python train.py --num_hidden_layers=14 --hidden_size=256 --n_experts=40 --experts_per_token=1 --d_expert=224 --d_shared_expert=0 --hidden_act="swiglu" --moe_layers=[1, 3, 5, 7, 9, 11, 13] --router_score="softmax" --normalize_top_k=false --routed_scale=15.2 --balance_loss=0.00174 --balance_bias=true --init_std_router=0.0274 --lr_router=0.000349 --vocab_size=26566 --norm="rmsnorm" --norm_eps=1e-06 --tie_word_embeddings=false --optimizer="muon_variant" --learning_rate=0.00838 --beta1=0.95 --max_grad_norm=1.0 --batch_tokens=131072 --max_seq_len=256 --train_tokens=449600000 --max_steps=3431 --dataset="wikipedia_en"
Below are experts of layer 5 (counted from 0) of a mixture-of-experts language model. Rows are named router (the router's row for the expert), gate (a neuron's input weights, with its number), up (a neuron's input weights, with its number) and show model dimensions 0-255. Each number is 500 + 25 x the weight over its row's rms, rounded and kept within 0 to 999. Numbers have three digits each.
Before each expert's rows: "comes after" lists some tokens at least twice as common just before its tokens as in all text; "mostly gets" lists some tokens that are sent to it at least half of the time. This comes from a sample of Wikipedia text that the model never trained on. Tokens count by the router's weight.

# expert 16
comes after: ".", ":", "°", "′", " +", "–"
mostly gets: "/", "un", "â", "ä", "ā", "ou"
router:523494482492507493463458475540517517487511516515458524464487515506494524522512521539492509491538483567536502525487481481485458488512486496515559492523508527496482482475450484497480492460473515506494521543519474486455486518547474485481515509510551476466545568492503483523507476540530479512488537503531490529505480482465518521504506492479524497512506455489453471492460503506497489498510469498481482515488486487504483505477508501515548530500443475505486520516526529528480525456518485498471474500522468484534472502483474526495482443575474505540562497513481520487509473547491511517512493477514455521480532498496521514491448525523501473507564487502488516529530493491527512492476528472519516472539490526483528534503450503501494510482470500478525471472478517481478484511457521
gate0:458510533514477526503475517509486470488486481467455448488530555466492482522491520460481440478455508543486492534482543518541500539485522500482487548507512488490523541507543490502550490444521540490524474522539557471495488452493450520497472516512558492511505542493497504521522509510469485493536522468512514478525458519461534502503522525481477524523518493468489488483534448458516480489529479469501511505478500494526497517509502514474467510507506492527505466506503452434535490511519525524528496503496473478497511486519505479534482475510548524536511503491487503448484517503490489482498476506525559455440528485506494508504447522493512507484514516498519498484522516518503493492470480474487488504501510514489532507536485508527488456485481489480497523494493497498455463487456523
up0:487504487521505491499564488525539529481489517515506505506469480515506490464458456515473488537457519498521520493511496443463479490520486518502481507497472531550534521482526491516490493459510526527472489455512463528504547475499497509500437502494520499541528474552496515515536566506493432489497431466469505532479493497484514496494504471519473526503479549509463490499547483528524515531500485491486493515458485493497481552506498459520524535514512500512534514499503517486488541496501530480494465522473504488501478491540474524514526512475505489481474463495537469518461529490483478521511527480500496490465507455542510520522459489522545495505494529499525516475507520533538484478479523484492543485472472451550519508501498502492468523521509520520495496489483522513507538497440460
gate1:518518525515516508524485477485490459483529522529537489495517499517574493503525516550484510506489531532476473483520531472527513502488496492504548508507499485488507554494473470475532525460479510496484487495513549454524505489573519513519537489492509453517478478479512479510477529524501533489453513502562521481494475509484504494494512500480470530509467496539502515506451527488502529522495475557499502528521491487469505470517521500498536520522493432518503496511451510528497490480567448496484497529470508491516484542473496499481487514549481495503486482536500490466484516518500504502549522501472505470487522442527480486506500503509520567511485541475515543458514442510500490496463490471503490526530480495524532501519498504489540544509477499508479498458472499481442487512473486
up1:458565513452473463545511534464474502479527541509484499483523514491475535503463523519504485464502472516499555496530511516504438495527492515483509505500547497517520527509469528524466458555540477488480486486499463452497498488500474496502519512483467513509535450502533496510485516519519505510474545496495488521498493483507489525534467487526522475534476489509485496458488513522510473503504501513532540499489523520487471490504482554517496466527528513515503525473493523498514468498461510510512509501493508535475450493476549528503517490512455525471530532489538501498509527485457470468492485491508536494538522520517473518503525494498510469507526478521467524527488497530508506487573522470546515527498501478566496552507536509500508568512466497495491553534505482460480495510514490
gate2:493483501505464497493450498511485519508505457524440500467472488482447496476477481517520489512475536482480455500469547497528507478514507496502510512517509484491482494512486514496493446516504464519474470524510504540504492472535483519498484512457501461531467492516508489537479499495481501483506535463481475494456545505514477509505509497487511511489475513495476554503451557496526510534500470500484522461492491547525499520492487481509551466484545464509523475488482510424510463493495441483521525511471495506507510485504503500498471498503494507525460499482514497546471547470482517472472558504478508511490492471502510508444518550503503468421536463492538502528509483475494562506495498533529479471464500480525482485459486486466485511528494513472525526525493493535453495518480475
up2:495482491530495476536500488541513499531526471455510505515495512480546501484509506489516503492498517490500463511452527492456465488525525512470551470480544492536483479522502487497531496486490525480472511472483497524479488501494508521507507464511467528523523482536501488502504513509521505494494488514483490498500462520522497455518517508513467551462446456527465505531532521543541495505507496515538501539520485521515472536477526515512515551477568561455501471476475513537517476531511532503485519480470533458455466482488499502522512490503511481462526520512484514468470508458482472531513471540542522479502511526509537524497473577487526517542454482491508511481513511513483493488507472519549513514461538510497464509500513487548484505495506530547498490485541511476521521469548506
gate3:486488536493496495505493481516518467475466534472515507470536497507497508496545494569545457485498487483452492498513524462472456480518440524525528494480540485493533535488514472491478492479425510512441509528505489479521479517519501502498463442508480523498505481531530483509498480497531510447530501524527476491535541482499512499494508520507501504486483515473484533464496465472536480552503501486481509531496487524487516551523521496537510494492538475518524536508487507501498482494455455466471530495517501486521565470512494499524525469466477499547519483491522492472501536505515488481512487454528512489504532525473523476473525489526466506469501484479479484477516460486528488488480509478480505501501523485496546502459538455504539467550506536503490520503480501480457454481458494
up3:519532557517482500500471473504504479486508510488581517527497454510509511540512525534529547503500480477530489527518507487498457475519518463526524477520535525516520504504488505511489473475448493507553498541532498480414487505510518491513509494521493486507555467459506495475499483472447509461461523564508505514509456483507488497456523483466507444506496527481500550509484466518522490526504538527491541499491512486505518523503497514491519487498513455544504487540478488479512482502512515522500532467493494482533518519459473495523496500488523546517517484546480471524533525480534525519477514502447488488503489536502476530533469501483496514482490507485495517550525524456515486514493445489530486512451488521516531532514504511482502460501559533514496495501510486528485501474502485
gate4:541512459496494505510486505495527524489536500476474496483496498499505468524483519485465519516546493530474533499510479495516465543485459502505524486464508472485484511482535456504462513511501497455485530477539470531506513477498481453464503487500512540493502537529535525490485479461489501516467515517545525475471482481500522502526469475482502504494520493481516458486449501562522537546478472481513491485446538485530516492481536512537500485476476489506511464474529502521490479488522467486488498528492495521532458508513484525555517512528455477497534482500487473464497506529496537496519509481426508534503493485531528511530517486545527486521448488486534455524461478484529503514537476531515505522516548505434477494512467466522498518512512529510497460504515550506461495539478514
up4:495512491514513451540526529461525558530498478510477499462480518477501511516518516493513489472513528525522486511477489514512443511515529478504491525445496507502490488498503505539460537493498505511458551494500484514475500538513519525477543492513497496479482536472511529542546496511445486488466492445516544500500496502525517487514484478497488505493530496542565466492501509512545512493532560490508454540473541531492527474527509503509550524441506532479503502473474510544516478540468476509493508493491528532492499489503480521476481494485490441469532511514521524499493540481514469516485488469500482488506492464554511501506495479534516456499471455490495480503457504475493515492530539554528526503511463448503501497470479477494481527487483501466493440497478499517521518537478503
gate5:486482535474484474471511470464491489509517437551496529486466474446454482525491510532480486489477500511496470506493489504480489516534492473491543516469523552498543544498501493467490439546510550463513505524523502497532462486483474537493488481518513509494525489511503540500540518557492478501495512514502519494507518487499524500507550492542526519508509516506509482536484463492529492495514487518484539491555538498553466503489536517463463492483482454515519477509483542512496482489526532483506476477505498512500477490525500533473476526510501531554530460532542463468482485481463499479507526511465471508508481448505491506477485496479466491461510486512489523504513519455469506516464481476524474521508483540466531494502484483462468438500505473520499531517504491529468527471479543
up5:489460495507436504468510476474491495461478477478494500473500466494504473515411484546490515461452514509503518493484468471461516549500521462497552509499504536514485491525504479505521475511536481493504479490495485473479496487486488468503477499542521476521512495512534503489486448484480491496537476486493537520503493504523498558507477473474509473486465503524509498453482473507474491493469508503494490508456484521523473471477465489502497516499476495511541537521494468500520514518518534499514470518495470494499553517549552493540503505514505556484515487473475511461492497455495518536511543483476493453554539491494406491455516510464483500465541492505503528516483475498507501493501476500519508537519494524499535483519515505466528439528528487531481489488488491465509491529531513
gate6:471452507491504499502484525495504486507447506503487520513514457507462508539512540497498502484507499523552533516472533499505567496508494504525528534457509493509500454521469493522486495523521474449527503527493500506501521501518502488484503542528504536534495502477462487439516522526498478490472528507565446474488451497514498506483512484495484465492474481455489528510477499502464493469470495507466447498509514460436499481475483484491517554541446517513497534547464465463522502491505460491482522469567501534505513502493496494508491468534506515507471500491496513511528499524508495491493511476496477471506481514485509488495513515477464520514503505540510543484498495541531506462505506503497515552540536473509432533482495482499505469539467500551525516517499516473507558487494531
up6:481482530484490490509499502519504485501514473500494494479535508459504457547479511493474514498521503471452471480458535519464513474547501490496518571487501468517520523465494490552535475478487510514501526497509498472483530467547494508474509485526526517511530555497507482428547522505531489467519467542538524494474516475517528500489495472511447439534484424518502490524508496523466488492481465519518487514458507550496529516471474421473469465504494515524538520454487492502497529482501512467505496530489519486478473449499494482498513510488532520486468475491471505512543504478490519501559488520514486518518505492542482493509493510509478510495519485489508506498462472488485492457524484476491533517517507527470550526518490515509512520509520494519505493495541522552477534474521485
gate7:545407500474520479486528505462529515478526532492507554507463499483501444552454508525533532480537504499511511498491467491513535480503513529534559455536516518489485511521523512521472488467517485476503492502471496514524483549493480489506504495486482516508461489518473492521431487490485533532478531528528499564514464491476551480513470517496458512481478511521512470498470533512477531523507459495500480546530500500457502496529506470523486459502512473547482499503522500482528531486494451494534480499475533516469517526499476491534505480519518507526520538485482523536483479498524534466462510496515500553477527491486483488492490491469513506519503505439542538515453483497468493515526498499503542489497495515532492524497512519459496499496528519463521468485501513511505500493478512
up7:505482513462510509487510495478548516536524493477523508501483549499518488504458520499488447469559498501525506504475494492490489485479506525485505475495484520519505475492489527542534492485497506500537541498538503481489560501496477490527515478517510520509485492514486533500478494510501533480528504486507467495492539474516514487523445495465445483476497503512493496459505460501475484516550510516504527494491531473478505526518520495528539501548495493542466523474539558496514515474489534543505454505494556498538461485486514511512504496513530479517509480533503509496490447526554526487480550501480518493457481485471486483439460543470539496494507495485510568514513421499497483515531536493478552472461505489490482488497498508475503504470476534498510487498526474483457445467533491
gate8:490542520500513516512515501502509427539477487547507516442449504520506517491505519480495533547488476486466501509522551515463506501515493462509462470532500477530473464513554497473497489515508477508531513536526512498505464494524490529518509493527489456514581530506500468497515491513514509498492513513502505495522509444460473446501503473490479498492483477470516490521486515502480537479507501519484521458527504526467500514453527501476518509483484460518498476508549514522482543484489495517510480430465471452510513510461489512497511548500476500545515463475502504494455549510453507464525459531505494482458476467472502541478478467502464481513497492504467506533508506515506490531498493469508496492543524472492472497531474506486502480492495454471511530512511509436507525492530483
up8:514470494489489491468537526584518517508578505522508507487470508488456495510490501493502504487499478506479461538513505502521482503513497494497496513537536416497527497501543474490454438514478518476486504478532496454516512487504474503510516457516465500530480510505520477477497560513510476504461549508516513479474511499495482516576502514491489524481501571479500464478467506534509487524502525499493507529516521537515501477520503477493529486458506522517506468469475526512473520498508475468494490496526491528515531488554490554503501492476511504507503522470500539542516501495507492510523469494501506490511495545527456470470500529524485457492479504469484483570536510473518479522504494503529505490471490481543513493561521531497490488506482523521534501479497478496536491546457512
gate9:488480549500557486505444549522456532464508499514488488471533494489501517455509510548500507481468461476427507505496456496495479454512491520533463424480496481491502515480496493506495520495458495491491559528490495509493471511481521509496465515511517478529487532506492530509467494471499497464515486529506470534445506522474485465496501448480488487474468486512520536536500480498509509536556501467493495472504544541514502527541487519487553527520480472447505460521484521486553498496488480517539499502518511510515473519518436476455495497489486504513505492454534503489490530489471506497526505493492471513483468526514500477515499488498521478503522511494524551532524507524527527527471499492488529516531506498491488485477463517483492489520522467494526470458500506459458474517483459
up9:478494555501510530459516476501524475508462462504492465510527498510523490529490503516484464472516482473536488495541487503452474497481537481493469499511459478542493493495504519490491552479564516471510475422502529510536508488526450512472540516483489510541467465475469488503495516457532527533511474486515508535490486493520523522491471497499499482452541500467496531524517460510503488482501543488470538509487483503470501518526530532459506531477488518524520511474537505488466493470511544535491549521495501465524537482499519494486502494472495507459455521506481482514529548528502538508487474559450480531504457515507509531493491479492506508532467509505519457481480507485479514503508483514503437485471493489527540515494499482438521522496472504486521482526536495480516490509467488
gate10:487522509517566517473484548480503496480449476469434505501495485491481508498497461507504541472489525535530531507491520491517532505502460503454499549482486548509498478548501508459487532451560495499509481512514455450499522509544491495450569529542508526483517493489553538499488458509538503503506511503529492533498469553463486531536492524537488498506537498509494527557444522495449485529484489485477497519482497468501482521517479534489506547494525477505515565505486480490496519476552492489517492509454511486482490527512492475508511481515490504517472503468511480501470482499521478488467505452517512461497494521466540511495508532512458449492512500492515520538515488499472509474481484483492504495488521538513492492485475482495481528481514539508484501499513490518503475530507468
up10:511476495516482516527513479549492472493505555499462484516516512513517517499525484473521514500513500519555471498504519537553434480502468541518498547500515483521456563487467507488514510524460485493484510492493487476530530509519525520530480503525483498488450506468511493497491518484505513533556503493527465502498463498524499511526475482522518452516501449469524457494557498487515494496524488503480497507541511467490460478498520497509509499508487473497479470485437532506516512489556494500501522498435548524491506507471511500476514475470469506474534512457566503424541493499468468465525471470519488554445527474487493521469499502497505471472534528506481494498527518503527498543499503473523474534483473519477491533490505507538492521503503515506521517501516471525473510489516507
gate11:532491531487530513514495515502528483497461479486502486510481514476503497502514522477527453513538521534510516497487490513493480509513499502502519518485512477518543470487531479528502493547525498509514498470503575495537495487471536477456523500503497505504475491516467530460500495463585485472482501490495516491490457508529488488472520521539490496526507472498502495487477523535533553501473526467493530438488498532480512443479585500472486526522498495543510510520511431511505500493474493466481463499515477513500427547516529520496497507494504499503471448512504521497515547521534528532501484542496479509513509548501457518530549519509513515539499520489467497468525481540495502465501500525451538491501526538473478497494524511500489489528504491497503466505562524520519503477495476
up11:494490501505472484501488536521497506485534547487469493491506493553512508502493510517497529484493510493490549472562486513489483487470489528498534499480478458545508453514496485510556433516497507482513502521469507543520492499476459520518468490475450527520564530510477541507481492529466502518517470513475513486493487503497483496477504507525506514506517542479521475475527505480493516560525515510571530533502491540477530515493547468467426463501514468469527534457510478516494504484464468512539498519495438455470507487536492474478527481524499473525515512459525473511484496512515501505500440491506490500521504472495497540493549505500507452462529526502504510542483542530481514512498504468530510484521488498455508488523522500504506546461499515510490509491499516487503476465498533
gate12:539456484534475464511485493455508501533513528487519518493475509476495478494483488533500520516533509526441515512488505473489498537483519500531473475485502489491464490482499476446510525462465533542444462524529507466487490503506525504466459520534538556466544503510469498503485519526462480513440557498460493526491528492466500463509496509489504496515534524439483555518495494508506519513484477471492458535494517487481475477494467507492507527452430476426464483524547529503500489506543470518519516474491511489489492528522493511505500527483481516498484476489495520487504479504488496498510521503476517502516520469523532474514514532503506489514502492515523507482481545474515505486459520478490540528514480516482462513491463481532482545510532523458479487489504515431505475518491475
up12:539498468511515454514504517502540475495532549544505496463496506498508564500534528534485514494491472519508512522539482516508519468479470505493561539517515544495502548479521501479491486540529520523539502492506461529476483506493546528528509481496479491512497498457468484470486512487501478478494470523498466471478489517488515497452474498521485461483513482488495495513512476480477524428520469468518541477499493488553506490482486507517516537468512507510501509509472484521505463514489470510529461483534488505509486522478502452494518478461498524497501458534489511482495501516488551528462521493490521501480486483510549468488492468505516482496487522566486494483510469464518499487525465503449489560512466514530506432421524467509518479470501504488512459484530530501483473510470498
gate13:503522527479473538470508490500494532507534470519494458493514538531545520537489486540485512497521500493492484532525495492489474477520465526463509517486551469504496489448492465473484510465518475525467466529472486494517468565480491497489532485497509465541456514516468492478507480485479539509457539499489540451505502493464489505532491526534505480461565505510499455522520512449536510547492531477503525461566469506501520508515506501482502507508525519501480488537498480510523474514510481489482484509538477528501521513502511483507482471497516476492504537518523515484482518503481486495529467500565534467507508505541528449518542527480497515506525469490505541529537469481473524477508514466529456462474490510496490496492480533506472515521514519477517488522413477496484517491504484
up13:497521475542524509526501473496495504469470486489427533517482521525513503562480489516525465518545533490519473541465516483503519535466498465513506502507547486504524502508483488495504488509502517473492483447547529508523503487481530511520520485518529458526448487495501545512513483485515496518493513505487544506509472502505511492505493544468533506493477494489485535515528477526453478521440493491484450507480479532480560507471512517467515520515517486554461479529495502518534500518494524521502490467497481509512480518488518494496501477511499443574537469497502490529438494476531533493518505481482492532452483497509517501475509498479523505535522556498499500454489498501495501444514530495524502526500458550475561519494488441467482506522510533515526471495539526508501497511481509
gate14:484474525499525477470494474542464492497497522499445489493482469490509515513506513518447514516536500490487484520461506528491479474471541498492470511472501485528496509509479489505518481509547519521469446502515500486507532485534489474492485464502505480522498482486480516489499486490513514492495513490525493487503476466456510550502556505475495541543500494469529499498446497515509472454492535557494528479509503540525529491467535485519535496481512441521464516476462506496539512545581499516523495533468474501515446474547518501493509475520490502491490485521509524476464515537508505486518531515467478489534510502551479521526503470489540461484533519475455496454526490506480517520480472519489510485465533486496521464488570532536458514480526483448478494521523510485542476491497499
up14:490513490518503465490474459552495504550519512516499486466535546503465473468500479511521527497506503498453542534514465476471519512502519471472532491501499481508507481454502523515483514484459522515489510511467520497448498490513487519436509512459465501469522502513491484527528506496493577501488479530499504501504475493481496480492520492503519489489491498514475501506478484498549492510465513503458523455515516493504525547477525500480504485500480442517554476494486526547536492495515531521497492512530501538484520500504467519520540496499545505461500510468506527515503529508511505498545461487492475492521502509467530535508528551525494492543531463526489497457511530515473529528475468527481508510542541513529511491516474456427502521533496533512548497535470558532478467490464502
gate15:515461481472511487478451520540516539455510537476523478510475520555496426497514539455504488520488497498534488521479474481494523515537507475492501513520490511495512543496475515453486450470483483507486470511507476479521485479452510506486464476531497502482489492508531479473525560556506485500465479568495485547507510487491500521508468455491513485539515500469512479478500490503489511502477514513453519478503475515537493489548446497516528467503499501503510522453467469482502514500484494471509504521474511474559484502495533500501477491500492462532499530504478489466436470471498477505494487490470499546540522449506496529478512489482482482490527474519542533523520463534547482509467494488482458482494483469529498488454506478463509481541490499495458501507484521483470486541493492
up15:517528495459534527477484535502471478473529493537486434463526535481500474449495471485494473543501502522528467494564467472498498511512489470514517522496496521536499497480510478526537526460522520477504495503486475485490497482454440504504510502499480503494532549525558457474497486483480490494525497471484511458505512500473484494557472509531498475481510502487494499515491516480490530493497496489517505493519497518520519475530470486505505514501506514532534559477513509494491498464469502521497500540509489485498537508537464518524509511522503524515488533478499502465491473477479493499476489506496512492509497527499542513508525473516529496464432541505528521487499519501497450447505505516523522527502497482504510553470514550505542498440476488428533479485516465483566532431490477
gate16:485505459489517487507498497464496497503523488554538457488505492527545490551502512534461474517523539506480495474526468516455533514446508537543517533508464509459442497494505542482507518495514515498487515477530500458512512508561513531491493501503506437507523519490437510506494498446474527494508499451522500466524482487482483505474490493504551488432528512479496487526498511477472484526525459460495470481505477443523501509477514555468503488534533463483487496481505480496483491523532471504493484507531507551492516509485526523509481496516517542479487535479499522487520512518473506476528471488472467493495473477511499496466530510496486475498548503478490484467522476431491496536476479528525504519515508503465474474514511541476528494526501538537534481514530481464488513482483479
up16:540511515486454436453479496517493463502513480509514515515497448513488478510499528515466548513495558529504517479496508556435461527516532528501486534477487498494553526459469487443504491473454478504516495515506523457499483484499477483491498481476512482483489507494465471485476480512493497507473489490518494486509465459466525534525525535516504498451462545526463492512536497500538510467424462518524511472510499457516520492513491511489534532503477489508495456514479490481493505534459502482488530458499527510496535471499500498501500509501502500481530520462465503526463466476482506504502484520466542505528443493441500530491511495543512492499487496505516531521470480471491486443479497490511527505485470518531503497481477502480512519452545547510490508452495507490489472493495527
gate17:463494503520516484488528450489507511505538480490496467483530501506490505509440489495481508514507494516512542489527548501504493510470539473525578496466528482500478472518454546470507516509504500477485493481508514530485476510481466526468534484511541506519483523499481516477535521491522465511482517515470515494486506525516449512456498515507474501488539492510469492506476515545560525516530486512464486501546475486490498479454525476494467479527469531486493505482500437539525516482558536524524505517510475527539506501484507486435493551500468508456474487505485510495504507456494496536555516486530520473489527473525497520505474532499501494508535491522548484518506480472511491488463500504473446510488513524452524517523527499514494521500484498546465517493476494541445462540474503
up17:501534526455516497473494490507500531505513511485468479484455453488511504463532519505550550500496491521550518549455470508519522508513505494548477498494522485536523516479465495467531494517501459489484453517524501507499498509508506475464505487443446544525512486520484541488501516505500465552487477462477474508521463507490508518495511481484487543473538526510494515505521503511472540471489482545490479536488479514546488479475505516496509461555506493536524510470499478517498460493478475491484484486515493514476480505559491540522539459515488451465483474494491496518481470471451509424479502545445476492467507484517484489467522477484473494509542514468500506485506493501524494493449537491524469456527469477514482469489509505486490524505488502510466479524523510461494530508524479
gate18:480447521513515511487530486486506525499501512559509458492496510448467452529490502454456554515500504472523528485441487484519481508531544470495496467497513518523484519585512504490526462476542479492510531526501502473504475489456466477519481486473523446488523518497504534501495527496512516527488453510436480510516510475510502500489491545490518532526516523519518507484470500468469478497510513535515479520509449548504475482491474506515504490505515517488479486538534526462493485533479482466491499513541488518484497493503435521506504508469515544493470463460540532520491492477514508523504522490497501490534519523513479456507516481544507508561467491499469514517501487524478473476481513497483509493517496501464489535564476505520487495518510481474514488511529483555474513499455465
up18:483510511514467522539482506475488508472533487492502515486488523520480461538495498495518510529484473487484496490493498495492508469483481467477441533493540498535471508473478479483488520482502560558497487458480467493509498508489537542508489554467471519498501504481503535487512474515503532484525462467493485498488498532498483519546545461489501514525547468475528542530503497496441492519474500521502470461488502511490503429509510534505539510536505530524510495492473468503515478449463506499512493494498494483506508476471525483506503531527540513462496466518439537514520453505480499511495495494477525515455494465497510532546479460460522469507474501480534527474478505473541497445492498465519527532453496485504510494491509489487499475514492518519525516478462476551462543479558534
gate19:469502487480491454431492517475495504503462499525496472475462501491470478490495502496513517549509522511528534500533516524464521509515463530514488513489464483515489505519465563522462509503539542509525551467481480551516476483505497488500476514530497479527528487505528527508511501523520483564476508500495537545553500528500491481542518492527509506507528536484495501519479472485501518507548488529519498503484513536494528449498484539495494489497494497553488530523499534517502507513495523512495486523542502513458470519453468477506502500456468519506491507475503496480559467526510487503486506500494519486482480532506487504504466475488460453475550564572481476504476483520483527453509519493462506504498483507541504454468504474556455516463484505509515502499505523498549474472517495
up19:482480472490504488523512524520496511479475474494524492460508512472534502484537505504512486505506503508519449473525533493483527473540521477472482497529513533488502447464494490502518459528496510493526491470529485517493503488493476513479492523533516473534499511510462499481517421506528521499519533507520518513517508481471477511492507502475515479452537484507472490512489501498459454496473451534527522505508456500526461467503526562510506405499518466491505500513491558498485461511512507513467460470517529519540545493454497508555540510509476519490485511482529472478483502501514491466513477516509500456511494476544515510485516466519503470469484490517526465517474525551510502496515506529502460475491501548452497503479427513480519517448473484477477531516458492490465508526506505
gate20:500463494519496535517491506489462498466492502482484512483498571480519554486486476495470483503492499453504495510489452543494500480511523509478491464479520454514485546461456466523516546522478491504517524477487500487455514472504460540503499516506445553480484491514480510529543479454530539508530512508481513492487518488455549464513503500485516530483542492490507490511515514518494472537547522503505461523529506474529530507504511467493477521485514494542500494551550493468496525491515462541518544473491491510479491499480522542501573513504505487476460479526482525516499536510518469439481522499493480494487466504495538532511513465482503469460510517526497498507477527471487519472480509486523488493483527561508494535528476500479498460508491506499524452489453486497487514547470490
up20:502462501485472493503516537523496508467524529463498499519532498505489537498488497517494503516488494485471543514475467494501519474461511480501567447489520553499489493485457515521440503515525505510484454533475471476501482464433528525516490503452475499477443479509497502515491530509497465487500493453516474497504502486497490471497524482497499498508480532478469485494474442497433500479466504501466508500517519478503498472548541510520494501507549470490500534480522437519498446520461496511510498494523434504496485543446515474505496506524539476496536503510544502513539516501513490482494445517483503508516479534525447487531471500511495493545468492495490492465527499496521507541557506491468508480484472495499504496494507504477495553556500479464484516500496531494539535491500512
gate21:482488499484531491498544462512508475509505505497536497503458517502491527458474489461560494498503516552518532490503514510514506486504497515481502572509510477515467510500476479491546532530473537496470511520476473514453488482522503455494514446490518534508494488489481479482478498509518517480480485526451469507554461525465499483495522463474508489538509525497489492493459488472464520516479569518544480502506507504478495520511493504479489486452445516516471503539533552512568504471528494519488557483517485535501506525548506510504504489508555460493503473528530533490499457511512556506438514522508527483485499494491526462483510484457519512486535510526504508530503539501504504453506491502485474515508488524493482504488482475488479487516497542505542533496484530483446450492499491
up21:531508479494469518470490518481550497469463525487453534537519519489489482494516509531548474507504472496516471495434445493489571501449536494547485471485538515550515492505489550500527486493521487510478498472499518500494489484482508502431560492508473466541494536501501447512492529510472473488485477500512518514496495455474475497505508581519498512526485494477508527492495476528517509502481474492494545502525525500516486453466523538508490532541506478487514483478449518491460511519508481550535480475470528486496494506493493488512466513517493501521534501483501463498519499527477506504512465495479534496570536510528487505486525499514487485503496500517488490489517504509532507474505505507486493466482482533513421458466472506489468507477487471497459490492484504518537528535479514
gate22:488464502517489544525474504491484494522475475502484480479524508509495469512516507516515516514462499488523474519543492505526457504469488456491499520506507544510475509500436511503508489474489506472470509490513504532471583568452489488509468501481506553484527506562527479519488469494508485506508494510512531481490488534482489504531524498470485473519499527506524533484515506509496560491522486499474514509483545541478528500472469480494547536527516524498501542502496531526496520510530495476501537507497517476538508516494495482476532473513424538516515482492509524493495543527520467566514517535480466525517469496527519480487460565533488479505505495504470513532462446496477509517475487474526495487534488524466475507501507524468494503520507474505480501504508499526515540484413507
up22:482445505511548507533493455548487514494490511459468518507487538492518506497461540447517494473496475539516500491506511512516489517506521557507538507526458517517455508503498496479501472457496503487508496491540476525547519475484532539529516507568493514507469542508483540492549458482495533492526497473496506490513534523526511530473483502496475535504521479576489489504462541494525463510520488450483421524513536544486475500525459491549555535491489473508505483513491500503513519439476477494467482538480481474494486493517511487481500533504515496527510473486486488491525520504513486514467500487481455526496483481532510499499503499521462456493534519538543499509536490492503498527520492496487550521530477513519505499461501508507486483511490522520507503457480483520507475519545507
gate23:503534481533503485514486532498505479514524511473500488509508497500476471490564534500469500547496504532496496535471501504514527504512461484470475540520473471522493511477510489531489501534456496480462476463472495488497477561574522505466488466493523443522504501466505501505525522561513513487495528527501486503555458504483507475515506530495498495485497490473489454555495489527488503534521508478502487518503495487510490474445502519513541530500454502473535568465471572523524502508532510520541528495480467496477541527508504469500501540497482503470527488517515498492496497535526510537493497531490528509512517504515506476500511487533499456503493522492511520465501506488478467537546527513509478476485459509558489540503452529481535522511521518475511456536492518465490488451486499
up23:471444485497540503519467480511477530483493480463484498451497527458500479508493468502511524524490499494505510465520510477518496460486485473526486509534497461493513505476482531501511509483515547489515543516481486510519468508492476533451507527464494552527492499485478516542506515498466465489524475503447528515504496538480494502497494541488477549489513575499497500497535507476481486454490455494494500490466542511484506501517513500522525479520564496525508480542500501475518512464474545470517494507510490450486454538536479510533490480451481496515483496490502502484436507477514502489489478468504512471465489482466506507513505501508567514494484417507497503516520493514533511490476459474511510543467474529520502520493495471453502472463491489504442494480470472537518453483504533
gate24:506512488437483484486484506514510513497498498497521484498523502526500514518477491482489477504483507526501473516478462502524515482489507466508568528466540498526503483515519470525528513487459546496492472481518509503420523468514486479458493495549476536486530474498532502491485484479511503535475528491500489513522495499497507490482448561482521482513537528528495497484514547481499505511505500484477497520523547496503482542512498520523521532536518492531546450515489503475505457470516493516513489467533509483482495485535540519522497497469516489514510482478552506561512460491488501460503466509517451503517485473447485491549489472495470499491578514525520473479544496525513454480546521507481552504495518482479529526526502452491520450510503513516462480472545481507520481467472517
up24:497500499522504505474514519465500494458528467500484480532513483519510485470561524516462491501505518535504524484537482513482502470507492521498519508510461474550487469531510521481493517512505472521533543511533487504534483536491530469507494515478472525524505500455441505475522506478484511525505546442487514507428530520466499459475490440521534491503485494538469483519473538473492476491533505535520541484548477486505518513538547514514547520513517529473488492489500497489499468476490499524500507492476496523490481454495496498502451527493466509498478472518504456466512467490516483484446526491521522475480503509463527470529511514483487550516460513505541499518498515510472523497489535464526484528476522439536498464511500498506484481480509447520504491519481486450474513495569532
gate25:474466489503497458501469543498460497506510469467509507548493466530502506491522500504516542506498538495486521505525492477523507483421505494456465490494525472478515486519528518507506437504481526481499513493562488490505474505506470524478503540482494534489498516511557481506496491472539497520523455532479513511527485470510506531520519496477498466510493487499475503555534518469479491512507483479520479509529522520503508548488532490509515521470525537448424500508520488495535495425480485468541542486487491480494524514447515492495502456530529534525496528522538466512514507466489505482517520480517509556488483473474510469488481525458478464497495516504468513502470490495523521468469525501486507498473502546483491495504500527476561469531491462506458474490493458511490499550491498
up25:531537485486536523468522502500484483494447493503499529508493440533544442540497486515505459440494502530493481526470456492495524465487539500504498507509494461498511482480525488514482484499524520496506542546524486512476504494504491497512495509488527509535509474516504499504493487480496499528499544515510490540497539483503465506536482512523538466508530546507496524488511520466496480503506487445481417494462527514524515456476511538465488510503511539517528498518497492526532503528492512501529460515535531533495551482516486472469531502517521514481486492444462496476519506489513497547478488506479455536492511542497481531459500533505488512450460507479505467511527456478503493532501533496499506508496557493522516452467530521548499550480534481512517463509511497506471489477458520
gate26:528444468518500471474476500515516470554512502465505462524479423459485505533488491537539503516502500492490515503509501493505471533515466498452478520457516496511541529494504484477473482510547479520477459491513432537523505515497524467455516504477478522455539516528525509553461473507457479485480485503516515500495495509471464526528501513523469494510497505482476515500514495509530499475514492552536519496490504513490527535499510531471512518511481471516472482482492512492479469509465445496506507559518525509514501500535505503474520473513573514493510534526485541494547510491447507492495518491515478522528492481495464491462504528490471520490533518439436499496509450466499510534515497500499475468468491500493513512520487502505498517534554477476485482509528466533484508488499528
up26:516483531506492493511526501497531522480511519519530498569539496487503501525492522484500515496493486514451490502484542494498522487478504499492481507529505488466506507490485482468465497507463539461478444512502502451529509494526531470492507500519494482516467502484497488504506504504490525456500520498441456477455516509501453494475521486546506529489492492480485453533479451538538513523517513518500505471485524514484477484494497464515478533505501464499489486465536481517509498500540505516469499483510556539507496517514509515489498537463514525521511535511509485540522504492487495452497492479482486564546520514491479560543505490497510504533414450548510516448501521562500521506513520516444496513500491488493463536488508492505530506521503453537479527462561468525474476488510469